From a checkpoint of a small mixture-of-experts model trained on Wikipedia: width 512, 12480 steps.
Below are experts of layer 8 (counted from 0) of a mixture-of-experts language model. Rows are named router (the router's row for the expert), gate (a neuron's input weights, with its number), up (a neuron's input weights, with its number), down (a neuron's output weights, with its number) and show model dimensions 352-383. Each number is 500 + 25 x the weight over its row's rms, rounded and kept within 0 to 999. Numbers have three digits each.
Before each expert's rows: a language model's description of what the expert responds to; "raises" lists some tokens whose logits its average output raises strongly, later layers aside. This comes from a sample of Wikipedia text that the model never trained on.

# expert 6
It responds to: Prepositions in, on, during, through before dates or places, and year prefixes like 197, 201 in historical text.
raises: " ", " the", " both", " either", "3", "6"
router:496513508471511501458512504544514450489498494522535490481497483520523535527480475523487469521534
gate0:508521515508532464502486476477519512482494502526530526518508497470503451513481478495487461483510
up0:504502521498506517518505490480529478461464492473491488514449492485502497522502534491493529469507
down0:502480464498441553503513497549504503491515492502465486487529484517488499503555480460513492543490
gate1:470435464451487522494502555535478470515512494495463480459481496492523473472566523542497490504496
up1:510457447499518545464510553514470537508520460507494483441506499493478524492500494466473475475509
down1:515487435493557494514478459507467504464502442455499501503495530497522514520486532500465497470527
gate2:487493498548480457487500476477479514464472475472511537524536532451465484481482521455440477538472
up2:508510535530517498512561502505529472467526465481506479464484504501484506506490546471494483499512
down2:513483488544478442500501512492526437468531527426460531543469512463526507497531497473469476464484
gate3:500494458538455559512457488460476515483502506517515496522468476470456464472513471501474476549477
up3:493448475508472523487477501472477485464541506479506492488505482465481475542501495477491472478475
down3:505453486521505473480487486485527509556511494506480464486486523491520523534477574507558495494532
gate4:462442458491536515524425491519475470540514479452511523518559515484507535488494513456505491472492
up4:547479502491517479517466553488491516529502530464490476515514492516569547501497525492505485491476
down4:507518505463505483444492505502534481495481521469456484503514531496480512488456505477518513526472
gate5:470474516503505531495465468486500465543450515480510533514502490513496500510504449527481558529467
up5:453502506531488520544486471458491515438520511561486468552504442523531498516462540493433504516495
down5:504474512498508487516470540513505483534489491482500469467530491494526473493473539496476474536479
gate6:519533535527503526508491506450491518522508511494477493539509493484481494494486502429471453499536
up6:495517517458472508507467527545490482479481504499481460523456470468449510464518506517482512472518
down6:536516531509467517471493547500452459505470490513457486495480475489505511529511471469549523498470
gate7:482460505481464544517515467517455506479490482500522499519494495491531451531465489463498486484467
up7:495509506528466540502468515486499492509513533501502508478535521478491522541536477501485519518450
down7:458491517515549526471503499496523539472495509472478497526488521513503510516512489529497473530492
gate8:500474494500484477536509545551490493497462500510481463516515498484474470478519462523439496498478
up8:515510515526522500540490532505488499547519489497542483514492490485503514470492511510540450498494
down8:539497477445484490534522496506503494519523493519513516439484531506521493510469537494526468493545
gate9:513498552496533474514489488543489517486533501522519505514504492504541544494469492506545506474528
up9:485483465537523491497487481499475486528531503490470536538499508517518577503498506498524468510507
down9:502475509517500508444508499532467517514493461501524483549511462487509525457461484530445482469485
gate10:478467465490492506508464507512477462487512518496468494495480489476505446496509486499485529541457
up10:531508509531505489498498483510564532513485498523518498528517486494479505498485508485551517520521
down10:446492493492431521491497512595464501523503525483500469464500510501461469478530495451471524534461
gate11:502482496540495470446480529532482477541547518512473524518515515495482496460542440507472488524520
up11:441512517518506522528482457487530503552477504487498521479530491484508511547465508428519493516491
down11:503460459498526514503530471498518480498484528505555477497521521539500474506501471532423446465541
gate12:517491531493494495484485509528513500484470469479516507528490466493481527476560481523500508550528
up12:508516496486514497455475518494520455501513517498512447532514458530468483506494484536491540518495
down12:523471470507501545520492514498480531512452494525487508500518554514516455469497530498474530478474
gate13:503532531497523496520466512481520462467511482524520492486522462486513523472540496506426481511506
up13:529480460493491444524473533482516506486557527505426487463533544533495494487498515482511526498473
down13:505516571511462484512538479484503492493480465474509497490497439492508530513513516563494506491471
gate14:474505522508539528468542478535491471474442528494488483491482480441490486479523455496476481494508
up14:454486531491523473499484524486432462494484484554462502504468476463491458517528471534507471460489
down14:510497496483495495541459528526471451485540520527471568522515525532474516494515515495516505465478
gate15:450499536512451526482499492539479485499531517501477503479511503491479496526514525517486504520508
up15:483471526531500495535464500503516506552522502502538462454476506510460528507462469499453469516515
down15:518513476546488555518462500550493497513476481521509486471503514501538483465509499504470552556473
gate16:509444502512548521493512516512506528543552478536514487499509487492496479448485504543546507486497
up16:521513497459475470512517493484487489451455519488514518506479484488536481486525490477482500456499
down16:555518519490553553545521490499541509457458503454505481500509520487455512492462467484517519503507
gate17:451503517486478521491493542486480446475504481507480492532477471503496495504559512423500471487526
up17:513469545483470529489486524515490518504505511556488485514464469504489485496544526487497503500525
down17:495473505495549484524493522455492551503459477535522584576486493518526489461482489514496492454528
gate18:427503474519491534508493488485473466515526532530517516489518516482530463488505504488480542483475
up18:489518507502472480526520505521504530496506493522466474534489503496481494481537494525506505450489
down18:493491494496495456482523466510483495454525500510477461514540513519502503465542487487445477492489
gate19:448478542494475518474517492477484538524504516530486495527498479482472487493480524475482501501484
up19:487496472487526469486520534510510540478551488502470484505500546495453504510512481522559512506496
down19:522484498497462461516481493509434503488517460474514519481496516483519469460473522501507483497479
gate20:500525484487509479521474505491514519506479470517490488498507521508499501552491508494497497542504
up20:524490481497549512488501537473487467535513516495498503533486483497486500428528453516530513493515
down20:527508491480526454526495510548511510481482492467502456532516457453495483504478491509507521445536
gate21:515503493509539582494530542517490497477507493509517505494553571491465537506527488473511492478509
up21:497524490509504518513443474509525472527514488529546536506483502500477524474502491501496487488504
down21:523479523509518488522488460510499481533476523467501516514506463497531501473473507483497464517487
gate22:464524555466485550501491491498474525540500473482495467473495496480497491499513532487525501507491
up22:490526474473481488452525531538449550459553517473514513490502489485530522524493546514497486493480
down22:458523506528459479518506521490506508477514503500448459520506482466490527494540479478561513470508
gate23:514437529564539473512512507470479481486496544508504451474470511490486449516520514469515523534472
up23:533542469522481557520496472494498542462533471459528493510500497510493542474494535536466503490493
down23:527511474486509452515497533458468494459488503464504487472487469500506469512516509495527444509474
gate24:488496529509507523491461502523493482548522499517526536473498525526528482461497536481481483446510
up24:524521519512471489480516472484496532516497543451520475537539533504511485513467431473524495450531
down24:497510501495471513511514518502462480506478478512525543485482532464505488520586533482481497514466
gate25:476449486467525526518514516507501533482534502500499492480495467476474506535519493558452496512489
up25:503485497472527442473514513514518502491483484526504476520532471477500449497554472473493502523488
down25:518494547464488508460544475514557513501468466535514482511512466484460492501484510532494521469530
gate26:470506509516494484493536481488531506513484528519511517513508520497509501504475495550522483511501
up26:501498511471430534473490514490515520533519502508514484467478503496491514499484430508493504515500
down26:455514471495476528482515514475477496481520489511511492471482495511493505521493491530493531480479
gate27:477514505492507465462499493504488508533513526431515466505506474493500512507531480562468512532476
up27:497476499520501506480490560532529499477516494508471467507509497482480525480524556474469518493498
down27:473516493531505477482524498520544479536550510546492501509505498514485447531507553482481516431483
gate28:509509518509503498475519524459523459530473521498477510484505498501512468493458489489485523530484
up28:489522473508525465496507479491495503500440490512507490538536521538514494524507502486514502513496
down28:510488439504524480482496523520495493519514483472445495514505491509543473498447490483496473475507
gate29:493521488515487537445481527491499505474465495502506517520522509465522490496544519457483500475491
up29:417518505503525496499514472437475474465476489527489510491547516492525504504568515520501502483533
down29:508489517497502473531504440527488498502515458539477491468492513465474522510507497494478507510459
gate30:451500500554511504499486506453471491472506517484536492483516500483461521469471497503523478472486
up30:477498524512543493507508476494476520488510515519517518484509466522523528482475504512472457497488
down30:522507466466504524493496512497531469459543502547501507518476494521498494471467500494513528532560
gate31:467538491512462496511531512468502479516468525501534537483498483510496488485539506566487469499527
up31:556493498502468530445457485544492497460473502539486511495538529506532480511539488484478543544471
down31:502512510548466498493495494509524542517517519531482498534479489506495491514515488494531536527473
gate32:541547483486469505506463467502471490493530508459520537530503429452473497497487515520457451476506
up32:479472514494512515518491499534467488498521511502503515497465511476553501458479473481517514481502
down32:482524467529502471492499481505475488504484517449541521506514513471510517498525527521480501458445
gate33:502444505549500487524475542475519507547528496482530518495450480505477459485501489522490559524482
up33:484459453533508485505484504475489436467472436526489494511481501475472514516501526477464475513514
down33:481482533492548505509482501515478494488500468546465443460521525504551520499488488533492466455492
gate34:480501526504495542480511495538484465514504486456562510468504540466490510512500515475456486479477
up34:489497499473503451520565524521486454503544465528473470486526497502486529541517490496465499492482
down34:497511512479495501500489525476508476511489493512495544517534491514462472549510510514541455524482
gate35:488482494479525477507485511493476524472522508511525484513480522490501505474486504495485502496489
up35:506511518524539457479496534466531520462517511515481514494532527501490513478516518497527498503513
down35:470508487526484493484478527497499525536501527517481519514458466498525500523512481512497516463527
gate36:495467530500467535509473536540520500512498487484494465515493504508482526506479471519483540520488
up36:493552519506516468515492507518487489504491498518492539504555542514505524458482451524522502499507
down36:476494527490509507543483526483500492503536492519551488470517526551509511513526462515509520524559
gate37:474516504500556498494503530485516501508515481485542506517523470471482521428511503452497539525472
up37:490453479483477540515453462489454478495484475486516488470485444493497480477514486524496546530467
down37:533504518491495488503434463529486474500485490497479485532503457472515495499519486473477506523481
gate38:533479534502515516529508485498493482509522501517494512522519513512513499522455501504520531500492
up38:520514543506563473531496532505529501490524509558467551502465527478470513522492495486497508523533
down38:510461493513501493506525528506535469491486487481519515483476534539485521505486534502503501467494
gate39:473553539479533511541524432431466520502483473539524555495498506510515474562498518489517500510540
up39:513501518520509512472461495491462459535529529453465530522528485481486516462481496519501493479495
down39:500459497540510458565502510500491490516502520481490521499508486488489523507529476533532526510465
gate40:469476530518552478518527522499486481520500496459484505487497493501473504469508509506519471523506
up40:522524477479507495430474494477515538452485508502506465529525522492516512516516488475460511484512
down40:501473479503532535496473470473536499488482477511468481526491495458468465492486503490462478494529
gate41:483495536522546509487490484487475514464511509555480496519513489488519550520488494457515477434474
up41:486558526489508513509454494476536458479526471550510460488518553483484463473506497469529480497485
down41:503487491480483495530460486484521500505455506468514511496503490495468515443490473484493518480460
gate42:472465531512516457533528499475439503478503490459509524511454434487511507546491503496524449495505
up42:498511521491471587474526469483502493503503519508513480500467473474505513512479527443508460455490
down42:489497531470502495487521507483464484489491555483524487452479472533488514532531480538538484526488
gate43:515558489501491501484490498510490491504484528530536525495521544476457535475520474489458498525511
up43:508535512522495523484504520489525513499507481505489484509481477500489489482528529554482482483530
down43:516492515493483511528474503589498504523494523547460504485483494491509473512511460532525488444551
gate44:529543501507444549496518522480520531525521504537520484486476500480523515531469458454484556453496
up44:486493519504446494535490521506493451574518500462473512475489462508501478506547504498535522481523
down44:511451524502487483505456493521498452514447462501505502498482515520475513507543536560511517510457
gate45:455498472496499493513506553481465492477523484483467469472537521485476478459518552500492480525485
up45:533532551516509471522504543500513544501476555497533510500478454499478490498501450502498548487522
down45:506523480519517484514495479449553526515491531491494528452495471447470475483472511500542489487504
gate46:477533507501516516531471495464458497477474496510559522492456475508506435522461479504489471490499
up46:490471528478543464477508479465563515517480492542525482552532513494558521489472485494496514505504
down46:515508508514470542475538509509525510490512482490493503512477492495496430546523480498504511491551
gate47:516543465503505513479506551525466520539538508503528493473484513480494470492460545512500489481499
up47:552503486492495496455522533457557476531516507476451474477537490492493508513522498503506485499494
down47:547486463523434514454490473510544512514526485508496507534510459516563506505488521465461456507521
gate48:516498500469485515514514576501501502498468511503517484521501474511507525497553529491475491474518
up48:497549508527521527455513485485523503522471495468495504487510507507492451477459480535495546509526
down48:465513539512467524483512500458523493444508474517495495489535509461503515529517446491495527500536
gate49:498498526490459473441474503502528528478531479478503537499480439480499550465519564506517485506528
up49:508471529531550494484442497519456486512513479529518465494485514477516456478523487512513462507542
down49:524490470534494523521467526480488507527502499508481529525539513510527511445480524480458485470487
gate50:504532476528448517579474477516498491494500490561510527505530497529494467546513452520496511534478
up50:508482476528506517486441538586550488457469441537446525525522455468521487505521522549450495535486
down50:547539494505501480506511524546452465465511516475522509541477487518456486498522498522506450488460
gate51:539487443520515498462567500466489493510516521543482482506508498477464509525521504518517528508488
up51:519497509494459517486486470512520460492478507538488499495496533502503444531545518526519493535486
down51:514518477485511508532523491515507487510493473525494493521502526493456537508547504500503497506553
gate52:453533482502519508502510455486509510506462484452509481521478435467509494476526542525500488484523
up52:482470515489524534503493506499499489472528493478468503485507512553506466507505468525475513513520
down52:509481447544534513487476495484490520481481475518518529532521571517527501495494481512490480523523
gate53:499468498474525469528523490480510458546482476505532501466533455524490459506495512536504480531499
up53:532540503518495479480457508488506489494495479514487483512473452489460514489512503487518470491497
down53:554535535504494509520508508520465524500497536483496462513460498521505496440475473478483530523525
gate54:533482509507522484475489499553526479473438490515492538550483483481535523523524539537498503522492
up54:469520512475499491523457484509491482493493499483495474500490512482491480526536465492481526445492
down54:470527579478520478530512448511502474500499444497521530504469484487535495537480493519471471478489
gate55:455494450470491514494532517488491491500501485470461540463479522465511524480502514465433487492473
up55:524569480465514484503497562430517504464505479446491517507492507504530505511523563462468516481490
down55:532533498530509505487503555505456511469523504463490477485483518532480477513505483523480504497479
gate56:527473506512481488532486486530475534473518530453521454538480512513518489490531521518513475553501
up56:547454493499491484522522539508527487468548507517492537520519493454499509476500487470459560466497
down56:534435505537499507478501495518502477516521541478471494507517456508495519506493508541477490530494
gate57:464510504489480484505544485467490504540491491522499490513476517491522480481533534507521492480482
up57:474478535515529533516482491478533505497508511493477493506507509521469509480507502509481508473541
down57:502503492537497500502484490445534513492441472528478536539504558484512529497519508470508457467511
gate58:537482512480508499486456486465506474488475513470484508495547502506511499489514512490478488475484
up58:493515490496526517508528483464545470490476511537531504491525496504503481510495503432473461468494
down58:523479473490480488510482471510478490490469488507518532486536496506508482488504507505469482494496
gate59:470500508481542486478489520499493515542468512474477528518476485504527497486511528528551488510514
up59:500507475511474491516542531494559495479503516492493477515496511503565483466433475486502531545511
down59:499504540523462501480524517515499534499485507510495534515486452471530521480527523519454476494501
gate60:503455428502535499517541528482490494524496505490485540525532475502463520451510473476457472481504
up60:500474550511444463493474454514563509479503511522516464555499502483513471499488487500511554531500
down60:500499547522510452467513527519483485498520492520497488489470483554516515501505461500449521494457
gate61:497434523484481471482494534520485536507533500472526510522521531530440518480508508485488478531511
up61:522523542535531517499509475490543531500490519497518502457499441467479498470528551467513493493467
down61:508506503476490512544509471530457527494529485516557483511468510522507488510475525480490470478482
gate62:457462474502452487524542470509543525510498572457499479479479495497505538522480540562469503528533
up62:559460530496550521520560507516513525475496519538481484499462509486492477522489472536518558496491
down62:517483498451431533488464471495506517483482509521527441488507519533520515527480524516492506478487
gate63:522528538516485546516458500494511504545515496532487516488487461479469488521505492509493489520517
up63:470482525508504469479581514496521529466509549445477482503512524509488505504501487458503487524495
down63:497501525526447496479517470511495526498472479517546497498457493491564502544492520504468493468532
gate64:491549478484456504540539499454476495541483477464448491499533552487494518491537455553482481493498
up64:494521481515520483539506493498510496507519496504514499492499525516498466551495487528513492467507
down64:541477472540534483480512454546514475489515523504496474450473494476499482439477506481487453503513
gate65:459538510492493499522485519503464495521438485471479498547510523485483494472527492483532480470510
up65:506464490496505500507509508509490494430534489560478476443469477522464522518477528500516488489522
down65:512522517451485509466486510518564521500513498472496480533512495531478522493547478484517548457497
gate66:493521524495489505488484535515528477525471541476537471532496506506507457481449472503459577537521
up66:517528507492475515486560523486485518482504495476477488518474501549466499509520522479506502520504
down66:459518505520508462511533527518448556536522510514516515493482494500473516508521504504509539508490
gate67:468513527521512552508513481499545516515495577564513520527488512507478489518510501484485469475481
up67:480483501518501507529505495489555531525500466518453513493467520501513455498514468521536497538501
down67:482492517514476509524528503436493523492488497501477503545486498492501473486460496504477466481525
gate68:495518525504473450502544511479473510508486510523512505519454481483468481468484526485515495495500
up68:465502481475471467461546486510466503469476484504520515523502473483512496508509500471538539550514
down68:493513504489547503494518508530528458534496546490482495517486469486475514497494488532502477513513
gate69:460504529549493472490495477451539502503483554460494516546475490526508479490451492502495491455495
up69:469510535515523490508451478521528477485467498529500522503458441540491487512502478513480449482504
down69:464498531490513540510531524494529476482471495535516498497447461532507510517514496509514538500499
gate70:476466445485513543503501503470537535506501537477488480534504499494533509558476496455507506477507
up70:529514414507481459489546532485507509468516490496464518514513511515512511541511494539494531503495
down70:481498524522500506535496545508495505555545505494482510493483482493472493494500474530483492476443
gate71:523473480473542431503541517534492462482486524480481496506475482525551510520519509502471468486528
up71:500516461508529494494503544542468504517490518464497477517530494496525492463497500484479446475488
down71:507503496498508486506492497493510545545482458461534510520521479524501487502481484529476482507544
gate72:523547515515513480521460483488500534526495487501485541521500457535517468506518458539464494494531
up72:493495495501505492526467466517455488492492493536491508517490477464525481487512506508430532479509
down72:502502491540440510504540531538478538512550453519500500490497495517472511466518526490468503466534
gate73:500468453472437510525502505513400502524517506496468482523499533485470501538502499465501495503520
up73:472485478526535578504504433530476483514506529416520493495471468521477485484444510509522514484515
down73:485471517490476502525489481515539498511559537585487494492503481478500499520534555508514481507504
gate74:439513486517461541528485497500513493481519494528495493493509463475539483525483521504482529496475
up74:511514448517540478480485470456482530469515519477499536487516532513520497525471492518505520506492
down74:457503481530485550475530499490516482530488516523493518494468506436478492450492467508459558528516
gate75:470480491483481560488464547500478499481547535501493487466497504488522484486496495513515487497463
up75:474522519497456502494479519501492497466504489490504469530473447496504569512494534512451500423524
down75:468467567492531518556504495517502506515486500520504507504486533485515479469447490498482522496552
gate76:493470537480472492513485533495553506507514532458490506460466505488490453476523521512498500499493
up76:478476507510508524529479497470524478464447492524557512542433523496521465520516554532494495530544
down76:495457478506490484516509519523478466471471543488481511491514530485522516478562495478494521503502
gate77:429502482495497502478523519462478510548429521492492470514471492501533497509467482524447510482501
up77:484512521494510534499515514432480492522473497491477518544493482537495504524475499499481548486508
down77:514480483528492529476515488517483499505473486522509503475491480516511442436529555491501477508522
gate78:494477506480530545542485540515409501539461546494532516473545480487505523446516493454500472549485
up78:499491457466543480526498513490541474474565492523502511545528570524515530473527504457495516510513
down78:466486564533498497457521523512517516520510511532489516517511500495496491495493496497546471498483
gate79:500499486539495489505478471474502477475439529478506524479462492512480492542458504495516509518494
up79:481562482490496502457459518531477547566523425525475471492545501485536488485519502475515470479510
down79:489533534486454492480513525485513533475526523481490537506479505500489490487490506508465498487483
gate80:468488510512453545512549500458453506507505508507540518457482464493486503526468509500529495497493
up80:558479468485484517491511508517528499491505494499515500501504515506498516472517494477465477487486
down80:485496488489486460523450499500440480518474443520494500491534496473532567488489505488450470469492
gate81:538508487516563474567549487506507488481452488504522513474483533516495537515515494546538496504534
up81:469501510487491480524462488517518488487509525503526509480548533502521504501525514497516539518518
down81:542500458480494538468519516460547510480528479449526501511522496527456542466495507467519452522531
gate82:523509546533503515523498469469514502481509530495466504511481481497514469489521472567511523547501
up82:490545474476479539474493513528527509539506490486526504533480514490491496479487493475485477455522
down82:506484493505454479496458533520482504505490475480488505511531474473539477523483465478483487473498
gate83:509503556502506579517484483505544514531489490506465454465496478496473520503499470507521509488519
up83:542508479529474495530485517494528485498507532498474544489434461517495509503542458490505507480495
down83:498513474502519480510505530485490500529503580528526490512511507494513477494469474503486473475444
gate84:484475464489507465508503485481483484476524515505486512495507457507471517485524489495442516538531
up84:504505490510434501506470496485463485498514468555494524515531529537491490497521477504508495532535
down84:453503444490530497501502490477487507453527539501484496506497491493512494479509524499480482539467
gate85:507477511489519456480508482505471471460481511490515483490452509503531482492504493483507510522494
up85:472448493501478479523507492523491471534497517461467465461487532530501504492516511521479526494508
down85:577489497448473500498472508507468483494491464524483484504503472485489522485500539514478511506524
gate86:503498516507458498514512514487529517493490486517458492488516486499506481520502494442457490537473
up86:491504498511496516481499534519470511505480488522541497467511515516486504512490512528565500493494
down86:552497495442456489498509492461515526477528508465504518508537488514526470545519467481506481510520
gate87:481513543487508477533490484485472506497493518509503513505475508512490503524527508527452529536521
up87:508483485498531503543500474486464449546526501488538482516446475443527503493449504455531513527488
down87:465497471493468490486486469459491505531526532511506503531507499493512525498471455508485529510511
gate88:455512526532542487531470540502535530491537527464514543490458489509540496491490507518491475517482
up88:536548489487523525469489495537518501491524463508509476564477506501511538509453482515458469470449
down88:509506511473533502473505523505513482526499487478501477483500522504457533521498505485463501515479
gate89:496511460481485564538501500511524492519459535500511496541544522492505499508523462528477481521497
up89:460508474464487473515506495506511484565539519514494504537510517485509520489525503516506480531520
down89:489524467475509515484505490489492533532533479488521487542522492526509453549452504472465491508534
gate90:480480470494531512488502494477492488462505484488492491477455499517501474494492490560524551506509
up90:484513468469462522482510447501503464514507499509502452505466474500483469551476494499490465472467
down90:482494528475487504468480443483540486512532536510520495471486508482499464499491483515492518502494
gate91:496466489471517510519467490531481500474487459504501481518486487543506462497537500521498477522471
up91:509477484503462475517507509537484541496541490485490461502503505508465515538535522487514497509490
down91:482494538505471517497495550521518478535505522531514512490497511426482541467557470486519515524492
gate92:494477495484492503508486448450493466512468466495450510484569469495535457502483496500475519511483
up92:513456525491434522472509475487520478562463482485544502478514462508463493505462502521496500492491
down92:474558483455475464510465461473487478488522490499515503443507507480524504510499495490555568537532
gate93:489519496507496512536486474448460491506533485472508496476522510531487430509491487517512495492488
up93:493493511528471512490489492492518466529465543501500481470530486517501499490465448553515533543498
down93:488516503504497504536471493485506513507496490490471472490469491503475502467482514529538488489490
gate94:504554537530542492498484509448460490456500515541526529509470445503484500492512474518448509522511
up94:508525499481491514501487515487498484471436501535489507505491482493474504487505461514519535469541
down94:508457457504544461456510499494473497465540474465515472489496475449517560498516470487480478495519
gate95:491519503474509512545520488493499492504515482492456485491503459490574483483499494543535469484535
up95:471534520486462519522468497485500507501471479451498494547532500491470489514496482512498481501502
down95:506471480509513501506482516546447509539551487515482510521513471480534544489519522501460531501487
gate96:515514490501509474458500500467539483454543484518490445485469483511490523518465498524507582461536
up96:517506475513539452476471482501541481479509488498470514524497492509498533499499515505486520487487
down96:528523472481491551472498521500549499461503518449488488504537514478524477536455486520509472516503
gate97:507492478467549507514503531482465486486506505561449504508502485490498538475557438530457490453497
up97:524528551470525522471465521515514494486567515536479520525512487495492516477523493522470511482509
down97:494488529479492481552487494471493477513463511496490501474527463492496483467447504481485518506443
gate98:532537489504501482495532485505558498497495552478472450499528486526469488517509504534474461526515
up98:485514525499511500477528509468519510503522466562508527449499521495523508508503505516531526462475
down98:504523478515521492470498508492459491532523504505528493506529497485490487523495497466525520495441
gate99:469531479499489476520483448495505512484510483493542493515520511494552508549466500489480493537504
up99:473454515495492485509513513468512489479474510488453531462520475507451507483546475494489474519535
down99:498474500496521518537541486509544520493496502498473549515538484466438476492478459525501515487535
gate100:519515523474495513476495517513539495509523506498459494524489484488496511524531463495449464501545
up100:505520556485515519509477432490486511561502457490492508541479488489530475492496498513541497511520
down100:528498506481491518487468511518463504547482486500519485501510520498477497485482488479476482505535
gate101:499502463487487474478498553495489508546525527484507512507497544488452493524544520499485519502484
up101:470465498490537486510491466479530487513476529550485490492516527510478465524493458533511516526488
down101:488489467512476469445500533498464483477451466482525518516473503514492469510472506513479515487450
gate102:523455510532534486521491532528492476541523483479485546460512521507490522502533499464533502506461
up102:485459524503490487516527503514503511510506500512482512481466519497501500504528531523537493542458
down102:507512529506542549487480484485481476504490488483518510476484503498457495526462538456537501488469
gate103:484476507511500455477495500486497507515475526507499478504484497503489489521475518481497545537457
up103:501514528508493514475484477548517510486480525523518527519488510492512482473523477475486475494506
down103:501541513489498501488475485504549504510514473473533517489521490478522481527512547485538495487571
gate104:469510507516529492497476483478493468471463522487523529533532478481513504493489479470504491482497
up104:527524504490516506498508482473473486489461476509538549484457475476514486472499452525529511509525
down104:488438483494528488513465470479453526516498487496507494501511497496541543484521500481528497521515
gate105:487508502504519518519480492537430505509487483447472487504476483517497471514500483496539484511517
up105:487498549460525519473533501493481467488491513502524476503509541519492472496497518473518483465508
down105:472532527514478505477488530501542430468519494513506539520495533530518484531496474526503499500483
gate106:481526501509511491498514461500535513520508529454498466497508500501515531520502496521509518498494
up106:501463520547508519478508488506484537540496516471518534514522542477519509448545500487510508515496
down106:508514532506551522493499500507463485499498465519471509503527514501522477487508476535522474533537
gate107:463472535467440513525521527478493492490505503469489482463493495455548492487518523526477500502524
up107:511463514483468532541563514496502478521478476508559515461511491476497529508514512505518463462501
down107:449456518554505514492482538490489488471489493490490485524481511524523515528518466502492530462515
gate108:498542489523477471510541548490495466493495534446527475487515456473486479504466474464498515516494
up108:509438491482509535503489502499556511552520483481503462498470512500502483509512499492497458501509
down108:475469471522524510489478505513526476499530457537521473493520530491567477495488543495506484518504
gate109:466469466532489511466475501519478527500491554478503527483537523450531473495510488485519488514466
up109:558493523523507556497506492536519497491512481550450485526466535489465482491489488538543536516521
down109:519434480528508485504508527476529492550525522481489516471523523496495479440503487531519518483513
gate110:471468495506471461540532491508502480520466464418498525489531508506446531523493513479477479472502
up110:451496490474491486478549533492490495535502469527511515491507511497535512487531488500535503444523
down110:478506472515480507498467503503541494478521531506526490501506502473452500444529520529537486526531
gate111:464496488485547499465505512488500458524521531496462480531474510492499471517478511475484479516505
up111:525495472483482506508532504469548466475463498484453516477499494511489535465515489465544520536516
down111:468503539507457488469512526467478464478485505509502485521476522495562500502459534506517546519524
gate112:464487494476481561481503506479507505501499496529529508495480564477502491472517484484523531515524
up112:494567507499502479496535475491515450478506479513508519499491525514499489525528500477509480510525
down112:516484512536500476555516539520486507504436475520497571502494472557507491500510471462490553552502
gate113:514514438529508477455519486492505481497497520446489532488479490476483497546495527520462540524502
up113:502538465515512491536526489487445493514460495487496542506509483508487493517484519516520524513501
down113:515498473460490539496522496502504516511504504531458526515521480460496534445520519501528494487507
gate114:496511518494536468503483433486465525488472480501535493538421498510472468522485506536460523492519
up114:485490475533488502502492469494503471480490520475503496570538545518466471542503489496570478484473
down114:523496519496521478527490436504467507468453525518482510519468516512484527479470473522483490470489
gate115:520540503557444531472512474470481507511543529518516534511473507498482509538485512479455521532501
up115:493475546529530556506434437494511506479515503465474479477478514496495488465494492507528496541495
down115:477563477527494519510504502477485522482560475468499500489554489508488465455512483536496473559484
gate116:528503497527515510522510459453567481445490487537513496474514491512518506549499540503493493483530
up116:530472503526482518525517498499489505504497476518531509508495476484502497462489484535484539547482
down116:493488480495503511492511440516553489466531540518493544525521486520514490498458478475486495508447
gate117:500475541537499476471490500485515471498544500469483459516434471503516431503526500507519445526527
up117:540535525489506548474516505488507526541475502520486512474469462476483503471481503539505521509541
down117:457438508459481532508488488511541468464485505491446520496506461521495483494505508502449497501480
gate118:486523465500499464510500492419466482473442513522528457513546541522481484515490525441509530470470
up118:487500540519565505499504494502540497480521514480524500505497503492514494478480464562444540498517
down118:486528547523507484475500487531506516468543492490441475509512515483555520506512510468508511485493
gate119:502491496476521471495512518481525512543471513498495483518511516516497521471446540548458506459501
up119:513489512521491517503489487460468505503477504487510509467534500481471485479538511455528487466488
down119:542542484507497522539510488488535520501547445534510541467539514501520501481540441459475510458536
gate120:491444521486519508524506522529494554506510472489426508491503471455504476529469516477527475500486
up120:496517504450543485493520490565513515516530483501491501501519510499505508537440518506508558483475
down120:484448463496487525486481519528444521474543501460542517510479474498503497548527502477476484479485
gate121:530462470496522506512522533488484497492506518481503470524492480469486491504489532515496530485508
up121:525464469524522470490497485495481525556497468526532480520493471485511478495449479489503478498519
down121:459505509505480458520542497524454508459488516512495523524509559533515489504524540541484460491519
gate122:506506501486538507531478492476480497493498510545511483485533513487520501525492455453503515500522
up122:551448486469489508514489489505502511521458473499491481530523538502518464482503531474512508510480
down122:490459519479485490482566483482446540535496510456488507514504520529516499491543495524495496516454